Weights of a small mixture-of-experts language model, trained from scratch on English Wikipedia: width 384.
Below are experts of layer 5 (counted from 0) of a mixture-of-experts language model. Rows are named router (the router's row for the expert), down (a neuron's output weights, with its number) and show model dimensions 0-95. Each number is 50 + 12 x the weight over its row's rms, rounded and kept within 0 to 99.
Before each expert's rows: "comes before" lists some tokens at least twice as common just after its tokens as in all text. This comes from a sample of Wikipedia text that the model never trained on. Tokens count by the router's weight.

# expert 17
comes before: " to", " by", " in", " for", " that", " with"
router:70 46 49 29 51 31 48 41 71 59 51 62 46 68 39 67 64 52 28 61 46 62 46 26 30 56 55 41 17 45 70 39 56 26 50 44 44 58 42 33 49 45 67 15 61 58 35 38 50 44 49 63 54 41 54 59 53 38 45 37 62 57 26 50 34 50 60 43 34 61 70 46 64 50 60 42 62 51 38 44 50 42 35 52 46 33 42 54 37 31 69 57 56 35 46 57
down0:58 40 29 66 48 56 55 49 51 37 49 52 70 40 62 44 34 42 42 32 44 38 31 55 37 50 35 48 37 46 68 43 65 40 49 27 53 61 57 24 41 25 31 69 36 52 40 49 67 49 16 49 39 68 47 76 39 40 35 58 43 56 50 59 35 21 49 51 61 39 51 45 21 47 31 47 33 52 62 46 38 45 79 58 54 46 66 62 41 33 45 41 79 53 48 54
down1:44 50 52 45 52 61 52 78 64 48 50 44 54 36 64 36 50 50 61 35 60 45 52 55 44 59 50 42 46 40 45 67 38 55 53 47 60 32 59 67 44 51 58 59 53 32 51 50 59 56 40 41 50 53 62 70 53 56 39 44 64 35 44 35 41 58 75 42 45 48 36 47 45 44 50 84 71 46 46 48 47 45 50 47 59 50 62 63 46 53 43 67 48 22 50 59
down2:41 35 46 37 46 34 62 46 51 48 54 55 58 49 56 36 43 50 50 47 59 75 47 58 50 53 43 35 49 24 29 35 40 68 67 66 55 74 42 73 46 53 46 62 62 37 23 56 55 57 50 43 31 50 63 51 47 35 49 40 60 28 42 48 53 61 36 34 28 51 68 36 81 43 48 53 48 74 46 66 37 58 50 44 43 33 58 47 62 52 71 33 46 47 45 43
down3:34 60 55 55 68 65 38 60 55 40 55 59 53 71 69 46 30 38 58 48 38 45 41 30 73 45 49 63 70 45 39 56 53 53 42 46 71 60 43 54 58 55 44 57 61 44 34 62 32 39 51 49 57 32 34 58 49 46 55 52 66 53 39 58 26 59 59 61 54 70 49 73 42 40 59 50 42 63 40 34 60 44 52 39 62 63 31 52 67 39 56 49 45 56 54 58

# expert 1
comes before: " of", ",", " was", " is", ".", " in"
router:51 52 14 36 64 50 46 51 59 45 47 59 58 51 57 22 61 37 26 39 51 66 62 38 40 82 62 73 42 53 57 55 47 39 51 56 32 59 67 54 24 23 65 32 57 51 59 45 32 56 40 77 58 52 48 60 57 39 50 70 58 64 34 50 35 36 49 57 43 52 48 56 44 58 41 39 41 43 46 62 42 54 43 61 62 42 65 52 54 46 34 51 40 50 42 52
down0:46 69 42 43 38 54 34 24 63 36 51 50 44 62 22 44 49 62 35 60 35 68 39 67 39 66 38 50 59 47 65 52 57 60 58 58 61 45 27 46 66 37 81 30 42 68 42 43 67 45 49 58 54 58 31 51 43 56 32 63 43 41 56 54 61 29 61 49 58 41 38 53 45 52 71 37 38 52 52 56 60 57 31 57 45 33 37 57 66 44 69 49 34 31 39 49
down1:37 48 73 40 58 51 47 57 54 53 32 56 27 30 34 41 63 56 51 33 56 45 41 36 53 50 65 63 66 39 40 59 51 39 48 79 50 56 40 49 62 63 43 58 38 34 65 53 63 41 53 55 43 33 52 46 52 45 41 70 41 37 33 59 34 67 36 42 45 56 30 52 51 41 46 75 41 34 20 39 56 65 52 64 54 55 87 45 46 37 60 52 48 58 49 61
down2:84 63 25 63 40 46 68 53 68 46 45 53 34 56 46 64 48 69 30 53 28 48 43 64 39 34 51 49 28 36 65 44 53 63 62 43 40 49 48 45 33 57 33 30 48 47 32 34 24 44 42 42 38 66 34 39 54 26 52 43 51 46 26 45 39 49 66 69 59 54 44 65 71 65 65 43 47 66 53 44 55 55 63 63 54 53 58 52 29 60 55 39 53 46 57 58
down3:52 46 61 86 62 70 47 42 31 53 48 44 51 42 30 42 50 43 46 50 63 60 54 73 51 73 41 58 63 64 42 64 62 57 61 30 41 59 53 49 50 29 60 52 41 52 63 45 53 15 61 48 55 39 33 58 24 25 80 51 43 35 46 52 48 54 57 56 20 51 49 54 42 50 62 46 55 61 42 40 46 56 65 55 65 60 48 49 43 31 39 70 49 41 42 65

# expert 12
comes before: ",", " of", "\n", " and", " in", "."
router:42 58 33 39 60 70 57 50 58 31 46 54 27 42 44 39 58 36 35 38 45 62 35 54 61 43 34 41 37 36 47 64 37 44 64 58 00 60 58 60 44 52 60 37 61 40 52 43 46 47 53 70 54 33 46 62 57 58 59 51 40 47 60 35 67 47 34 43 62 33 60 49 42 84 61 42 52 39 50 49 52 54 50 55 57 43 55 35 47 47 48 68 37 59 57 63
down0:66 84 40 46 37 44 49 53 35 42 64 38 63 37 50 44 50 64 36 52 52 41 57 46 62 69 54 61 48 57 47 60 40 54 44 59 56 42 54 58 65 64 50 51 44 52 65 39 54 57 50 38 67 39 56 48 53 49 34 80 29 47 49 56 68 33 30 31 46 41 53 59 51 33 59 36 51 57 56 48 47 35 61 55 40 51 56 35 20 52 52 49 64 55 35 68
down1:75 62 38 51 75 54 47 55 51 56 40 52 56 41 37 47 50 54 29 23 59 51 48 68 55 53 47 51 71 45 61 50 45 38 40 49 43 54 46 42 64 37 22 63 80 51 71 64 61 53 44 54 56 58 53 64 65 35 44 44 51 43 46 62 56 74 76 63 49 51 57 52 80 37 58 32 53 30 61 50 42 75 33 47 40 48 57 62 51 30 43 48 56 37 71 42
down2:75 70 47 43 46 61 56 24 47 57 38 34 45 60 54 59 31 60 58 54 46 34 38 47 36 51 49 78 49 54 24 41 35 38 43 31 76 33 50 59 11 45 64 62 41 58 40 54 52 45 49 56 29 40 44 54 57 67 51 32 53 52 66 42 48 54 53 57 56 38 32 49 41 44 39 49 48 54 51 52 63 47 54 64 40 43 56 52 62 63 71 55 66 54 39 73
down3:75 23 49 63 58 54 55 67 42 50 57 56 51 63 40 50 68 36 48 47 63 32 44 73 48 29 65 56 44 43 49 39 33 51 54 50 42 61 60 52 54 62 41 55 51 64 57 41 54 65 47 55 75 49 58 44 34 62 49 51 48 31 71 56 40 63 42 52 52 47 61 46 37 34 53 71 67 38 52 44 44 47 52 62 39 88 50 46 21 39 59 43 43 29 50 60